config.yaml
experts_per_token: 6
rope_base: 10000.0
extras: ["capped logits"]
beta1: 0.9
lr_head: 0.019
seq_len: 512
Below are experts of layer 3 (counted from 0) of a mixture-of-experts language model. Rows are named up (a neuron's input weights, with its number), down (a neuron's output weights, with its number) and show model dimensions 112-223. Each number is 128 + 24 x the weight over its row's rms, rounded and kept within 0 to 255. Numbers have three digits each.
Before each expert's rows: a language model's description of what the expert responds to. This comes from a sample of Wikipedia text that the model never trained on.

# expert 19
The word the, opening parentheses, hyphens and inner word pieces after of or to, such as he in Pacheco, anti, ins.
up0:120107163147167145124151136103140077101163147129121146125114173137144093134151139143117154140106103153130171151127137141142149147148172127116129136115104114114127081126138097141085135128149147102131101180159139104102187124139118140160142125116132146104078081123141129129128129122117148092152122112088114150121137127118107081116076179152
down0:144143144093112095148097123131149129141107126132128097143115085065140127164098132145102141137089124116120097147106113124137106123113117110146146134140139149126126158072143147127124172102107105116166097117116138141140118125124115124102149144151144115133102133110133119154103139083120145107141116149103116111167121096120094116146116168176
up1:105148102104139138138115110102148149129128147152128139130114089152144142137148152147102068099107105181123112086087125110123151125104090126144093126078120108158133138136125112167159156117149140157144112138140135103157115121157160158146124130118175116123074098147089152121158142130116117103154126143112135132132128136176142126143132090094
down1:117136130088138117154095145140157083151140140142148141155118145132140128108108109136111111158179148144157120160172138113176134142104139128141082130172107120103118101147152113101127106152159095123104118121138109110104129135091119145130094160121094106094143153159145109099147145163137104136126135170161081176132151106119099130143141095129
up2:130149134127124110101176108156113130125127090140142124130123115153159130130126135186142154137105173098104135131080118104112141063156130163107112145141091085145087142117147164139105084124133114086085157095142145107116132093156124143150119149117120166145125140154143125108110114095135118141153142116132142117128122144113132094122150146117
down2:123088123114139124119095162122158093111127123099118084125131112121110150096142122128136150084156118148153150062137095136160115114104134083120078128125153116141129137135147107148131102172188095122136126146142129146119137115112141140086127134135139149119113127120099126190151133170145143126100121098147160161092129108071141131141105149117
up3:089164142113134122146128136143128163141133152104114107137123120123142149129103161144118197080159099130093111096076143113123132134142134111149111134150151117129110140129103106098126161131097129153107145126120127134104148124175193134128113116084103135094136128164110156101133123129116138166124142139094131123129186121088087086115093094152
down3:124071091116073164095117124167156116120128154111091121140143109104109155098152106132184095150091143099128113131155123159120148114135076138098140137139109102105120168149120145106139128135110111140144119097112134129082151124114175141125107177183158100121137079112150132143118132133107104129123140152129073146124160127133088126118124145131
up4:104095134136152076136134115141130160130136126119122117126120121159140140132115146100147153141153119097148108142134139120124121124123116154107123126185092109122118120112115185149163124120175069122145106122097170169156123144100109126104172087148133095138135135151141084111146098115115111132141162111117146157161123168128094131160133057096
down4:122180092176094081100144141119154135123143103145117143160167139150126138139164150147110101148177123129126150128146106137107133142146093172134099112131142065157162134130096129115105119108129128114133076096126106121122094151101162106122164107079144162116132126102098156131119158102125137120113139112091131106095152141175127196119125133160
up5:126137111081119184121126108125122125157157125141111117099121139122120103145164167115124123162153124149085121106130088125159118163126125104146130161134118151173174081100139124081128111092111128110114126124093111160119099141144135125122120115074151108166135093139174128122124177153153120107154087125122109132173146114135148111120044101112
down5:118167131111128134161098106065116106085126144137144130168110129125109119130091115137141166170127136161103114127118077108152095120139126142090127134162099094110111086147109115094117133102156118148124149161137144148150159134093116105099130105153148148140137164158110151150098062077104173161092137113155148137110154126103168123128177157129
up6:138117140100133105155129125102129140127116071125149124113080164117140141133142085182132151125108123109124132129140073139105085129143103145098139089121133146123083142136124126164147149128131092139073136120120132123135109113130121151131092149154155126112108197156115110161131124154122120141148177100074105130148145133130133129118129125115
down6:121099109156153151118099119148137134141129148103127109172139095134104131099133125134154113071141082123111136123082132136176134126142141134132071118133160167097134150127174127128095154155119164155117158129104124072142123133103125120129147139091111141127101141100095145173123139119131159113151099169148177159158128123110114119101125152087
up7:139147132175147098108153149115126115116134107196083092153151157099161095130096150151142162202134139092109122129144117122105124121125128115123120099132141164122123107120066133110123099126138128146137159153123071136098099127122112114154140101111146178116126109086176110122115120104121151117119168104141124120122132105134184112102135131169
down7:140100132116112132138061151086135085167103171128122113124105134143098168076157082121128149102130136154163075141107153143126144070111100124154142140106124117161144113134132131142107130166117130118136113097131149146140137158119118147117111094132123147143141133186129148144119123152103130136144124157107140065082148147090075136148120105109
up8:098125095135138114166123102123114140143102158185126132132136151134125147130111150096108128109127134142129167142177153142097143127155099116134153123140127185119119080101110137138150112076154095160127151149132125153070161151111127138141120116138153084140124142098103133125155140126114158098124083138154106135119136145190144122106145121112
down8:142196151070152120104111131126128147178113133082083134130141121085131131161124129128147135150147092112150131148138126148140113094133086099159134108097121130110187081103088103151137109114103102119110133138140168130167138115153143116182128113120130118094103126132166122177088119138135154135127111088143181093143172162096135112149144127198
up9:135085088137155105130148112122132113124112121112134107121081109079135116145140131127122119134152155109150158127153139139113062142131132144113124112120104154135175119141136112158130151128167160126137164109141141150116149153099125155174082148113116107150118099129148112171103094083105088171118137122157168148126120121147142111147128128142
down9:134149105107104175126121121165123149159161160157145077094102109167176138106101157114104095140125080174120177081100105127121133105119125130125117168120138176125105141106159104148162099097128103104130162106104108094104143123095145134122109116140170172113114090134126117152131157146127128103142161118107179150100133090107116119143088123120
up10:106157102103142143125151124123128095153137148118086101113095151114087156136160134146158164103119123114140120106167119144127128143174107136151147144148119237143150180182100142146148133134114062157126117083155120134133161121103104156066133089145115129098145156136117137130096142104113141122124159103121134164104114140115098086099090119132
down10:132113100115079150062095090149113099118138126099121160101126104139154130131146107139129132149133129129150092150134170183097126138089098098114124155126147108157133095146157112108140138132118168114128141171120126115137134149126106101135089112150115137084102089110119171133133158105142183095107116183113117131134124135123105119132187134119
up11:127134140142146105128120132120118150118134164131144119122152120146164093124138145133130106174163150186094136148153109145132130123092088171127152129137161078136137134158082098091157112115144192143156098101164130120130156125106140104125124126125063126155133132087116149109085116109145124162136119125117166088154102128170111132117132113101
down11:139146131101149120149133118128121082109127129140145133110123129086146121072116123080122123096083146100096124132096148123124133142148135119131118098121148125154122137126174141082122143130132100127113157112139105147137106080128141167171173113159161133114203152124144107118151149133105101129138151142123109132139133075133070139128133154149
up12:125083115129132119123176147132142101125108140163152132101099114173142139148112148117130104116148120127142141135129166137099106099163166156145114096111156123139153108135127122134089128104103126090152149108144138120132147129134085129135110107134127098109128102155162162096091106061147152148124162133154139125139108121140184102115107122104
down12:140129126125117111129089145111116154090094141098117136178144169084116108116144149151098140115087179130117143131112126106106152117134075103112163143113090135116102156120150122149108171146135126150118108096146135109144154111150172125139101110165151119185132131135098095107113121168101149118124154148109085129092114133088139178133097122092
up13:140139163087127127141126136117127116119133139094115155133137144145130147127154160139150131148132154153159115144139167107088153162146145119120129092133106151112129104105118137085127070113160104107154122087154111102105127091099135132128123121118148130155117137074164094156147111114132100154155103154174147127124166125135137155138112121133
down13:089121143102097165109138113109150121148168094144129167116098117094100138100129093130135162097133113141147148131123154106147110132107146146136143131144152114094146140125099123108107138083073153148167137144131101145153166151145105147109149162170199104107156158120118100152087104099136128133099078103147128106098144120169135150140124149103
up14:144122123164116137120166110128162125136125134109153116148128115136122134160126113160163138146159140165100132107167141122107121099132140132106142115107119150129134164165143130158140139140084131156078161077182084145053197161103100145158127121102156117108107129096076118120146141126124120125153123121152100141113173137100117086092109134145
down14:099110129154088134123110117124144121141158134091122111136069154114102123153118128085130124087109139142130100140103126126161116111124146107111149141097127154046152161119130092098133161144139147148138140136129135126120156102133136146160085139117144129154093122125147153148103132074098149163122108143149193138138089130078122121129147109109
up15:098137119126145092126150097136146123093122134157116151139126123102157118116089109118134131157145158103107102110167149108127130092119121163106134175158126140126069140119151086137120127128177145124176164130112102149143115096103102121096127133108113142125137175129124137136182125154162156141176106132161155130136133106138158107143143107113
down15:113121107120126105135144104092151072105146140122147119093109142151098131123157111096114108136128078153146156130162134149139123130088138147145138101083139108154133122139130132140132116133119119121135128149192101111180125147130134142128116164098171078118129159120154165124119162142134149146116104128092123160157152135103106167130139167137
up16:132130132116127133128104161127131150103126154117112133127138103090153104134104096164135091121075160057112113091122180153082135105133077126105078135139112116159133114091115140122170105147092118167143109127176106148146118150154140115163111124109090151171107135124142144148117131095106135152142139100139168159158169108149118149149143150160
down16:145113098123102132081134128102161128171128156157137105095151121156130150147116105144121182099137097140099165146146105139171120064111114112159151120152132140107151115150132126137113107103121111133130185095106141098121159124088200152135145181106170185120113117102113146136114090162155111123150136123116132101120122154078121121129140103086
up17:093152151132130076095140132122116152183163156097101149128131167093100140135112153080129153145112152105128060090163111136102132136148115144156185130129126085131154155120133088120135156098151157130152136120138129113133098101183124153116142123113081126127135098122135132155111118117164113163163083118122170110119142166169094149136117110119
down17:093114115117137153147136124164138100143146108145168117131129138134138118108150117131080154125124099140150100112143140089144131172121152119078181109158127127147144100138128126107108119091118160083129132138126098131136163142101083131151111131160151132087175132134173122135113149104199115113138110115115160146141117125153129163104180139117
up18:115089181125146118125151109109126130099096117127135099033132156097134142130084107140109114093129102125129072109137123151083108140117143129137143118139140125113158152131119161120121131131130099093125160132161137121103140149109111120052157093115174155151104100154121112113083119142133144147148112164131142128138127159122161113117135182131
down18:105138127164131131129081176175151156151134139083098145158121143143113145101121131127123139127122127133141128165132132086154139147092177141137129101155100105116109136141113078132138135120156151140089121126140120147125094111139148140175112145124157109071142097165076132137122119119090121159150109103090101154122126185141117127164165102096
up19:152138109121120138136119115141130142136183150136152077157112087129121156127110149126108176079150099123141117128198108139150110139147109101113121146119135146158133147141114168105178072141114161116145149107113127145125134158109113146113120150119126112138110089163147123167091101113152115137095166083056163103089128127109159140141158075143
down19:142136133147130135111137130157125124121102082151144105123132113067118085127130131135140128143110088150081128126122144142111127194093090127100132137146116131114143164082153144139139187116126103158118146143096126106157101137150078131104132156155124098158162105084111151093132133120085081121152117160119117119119143154161099124117090175125
up20:095108104113132154140147073140120140121095140089123139104201137155149134157105091122135116110140149149112144104199158137152118159118143153173141126122116157113192111123129108103096118100155123180100131142158132101115136171064153115128141147101114131185119105135170117150169127135115102137166122141156152125154117110149099116125121123138
down20:139102124105122151109165134112110096148106134146131147145114128166141101194148150117119165128111163135139155184152111144111111084150124107172132128149140112104098095134076061101143162108095122161169107177103160128156135100151154125157168152104111099125130140071164133151125136113106129114127128127135123121130171140096128139160146145129
up21:116145131129142135113134175111082135103140106110093117114111134164149104156100134155117124168147131102167145104184094095156102146119150123133160089130108115139159105134112109072141125127121150115143118130122123134122099108076144165113113101102142106089114161099127145117125124148133085127114091107072124120179141116120195157104132127131
down21:128139126130096141119083107072092142129133144130108099098123137134075129117106142054149144143135114155107082154134099146090101135104133154093076123130125134171153133145137181165132140114125130123112157104120138146115133113131075149101122139136109158164162110123118138146164134137112100104106122123163136102082111141157104157167128165127
up22:144122134099149150097147136160151138076145074136109142152113130076119184140110089125152126160116103118091147098135134130121138106135147104129154183118104127146167147159112118133150141150157123125108137075120114179121133114144066122125144122124124106171140152115092163135130091149134138150140147092079081118122167133104143125166144138141
down22:125121130166068132112155129094092089164096126125125082130117136142131115116133132137110107096159113131092124132141127123135095112130137123160117122147171128121100123136164140120124113115155134146152106208118118112097106091153111084115121121116113156073090038120135133144151117127126121095134098129172160142103086154133174129105133122139
up23:122141124111124143154127151141106153121114117145141135134137121131154068116086130177119145107110145118093091108120109158136147147108140145171118109140166092113195073139096106133141130083119085147076160157124124120109124132145121148118105148087144127134127120161107127117115140182122123121085186121138111132131112152181099132131137155076
down23:140102110114139177129071109104095079147093122125177135121127156165112164070146079114145130099124143162140115162145085123136125122141132130117096137156138116132105156114130153097105171099084165141114108146122121129123143156133134153157136111115097118100153136156146137115130163071161150121107144127164126121112151104132138147097092169153
up24:123135148126105136143131148098120127114111096113121103147171122158130089133109154066114144136122099061144119128185160133099118067148161134131140098181095087127103138129095154089132102121146112123127122134122105087090111147099121135157109135146164120159109145130140189110115161157144113110147113129123074113125128135132122099158153128075
down24:146183139107147074140110131163099150123113138102130167154126124152136135068148109162105091139131147110133126095184102097122139140158150098111129130075089106131154117137121156166103147085113122113147120135086099121120196133103137122124087115118150125105133111132152101147116121130139140093125112113123137148121118090117112111155166140076
up25:094114078088147098132149093124148163087142099163094129145084084072135157148112175107147142140145136117105168115144137128119098133090160130122097139119121160121198139117152102149179124129160178134140098162144145152127169132111168139160071154104125126157124107134130116121177121115136131106131132152126167109090146081126161131118122142126
down25:150137128137107114127082143144185110089133134141106101123154107121128133110144127097138134134097154116098153122125119113095104115139120129160120145116145141155095165074116123187133115071124121134104164111077113153126161160112114130118134112157181100080091102125108128118136070135101115100115126135130123127113144148103124138100184080124
up26:176121155164135115117120154164127052111134110120097147123124161168117075144121144093136123160158119130154121131094167099122148086112103123151108117147105118128103091107123136151113165170149109130090107114104118098104139137081179100143096097151187112115106139097126132164179156175139128160101118152112092091108133131119117129131138149106
down26:084138109102110140144169122123095144104098156037132104110118116118113114119121136128127135082107122145142171129127115115123162125130127135136122180123105103123156154123105165117099132091123098168142127150137118105112142149169118152135127115116104097133096120115109147133150115148130154082130146109159157135139126130142116131153126129155
up27:135110142084140094130134159138140120150152111094121122108115113129108065154132151076164196113118106165129116155124105146092119100127099107128111158177136131116068122121150149185168109137151130098133129096105124156104103114126116191128106095139099096111192140123102097119123129127130112135159118160112104158130134152105134131129130110152
down27:129135105091107185144150111074104104094124135131157128132142115137125151105162091085145115117131131143134094110121125100109140121133137093148127136128164169131139177154098149114118097114112139125126149154111128144179127196111148127087147116091105148142128176083122111161154120158147179113122129108077129153124109151130136146137126147127
up28:116095111133139173163147130158183129078132107162126128084093157088121105135093122123141091165157088101135140147152089126117118134123118170096171121128137139143105101181131094156119127107142123154118146113115157142109105140141123169101124142100118149112147102144088089165106119125133140113117152132140117125096128149124128106123123127161
down28:084129120146103153094111139103107087131167167116144123184104135161145136102130144138108153117077125126123137103120145137119145124072131125152143143160138130107159120119115122097160090149117138131138095125168138152118127102118144123146119079113155103093076127158139191124189187097139143135137120144132153131135145149147118123127134083148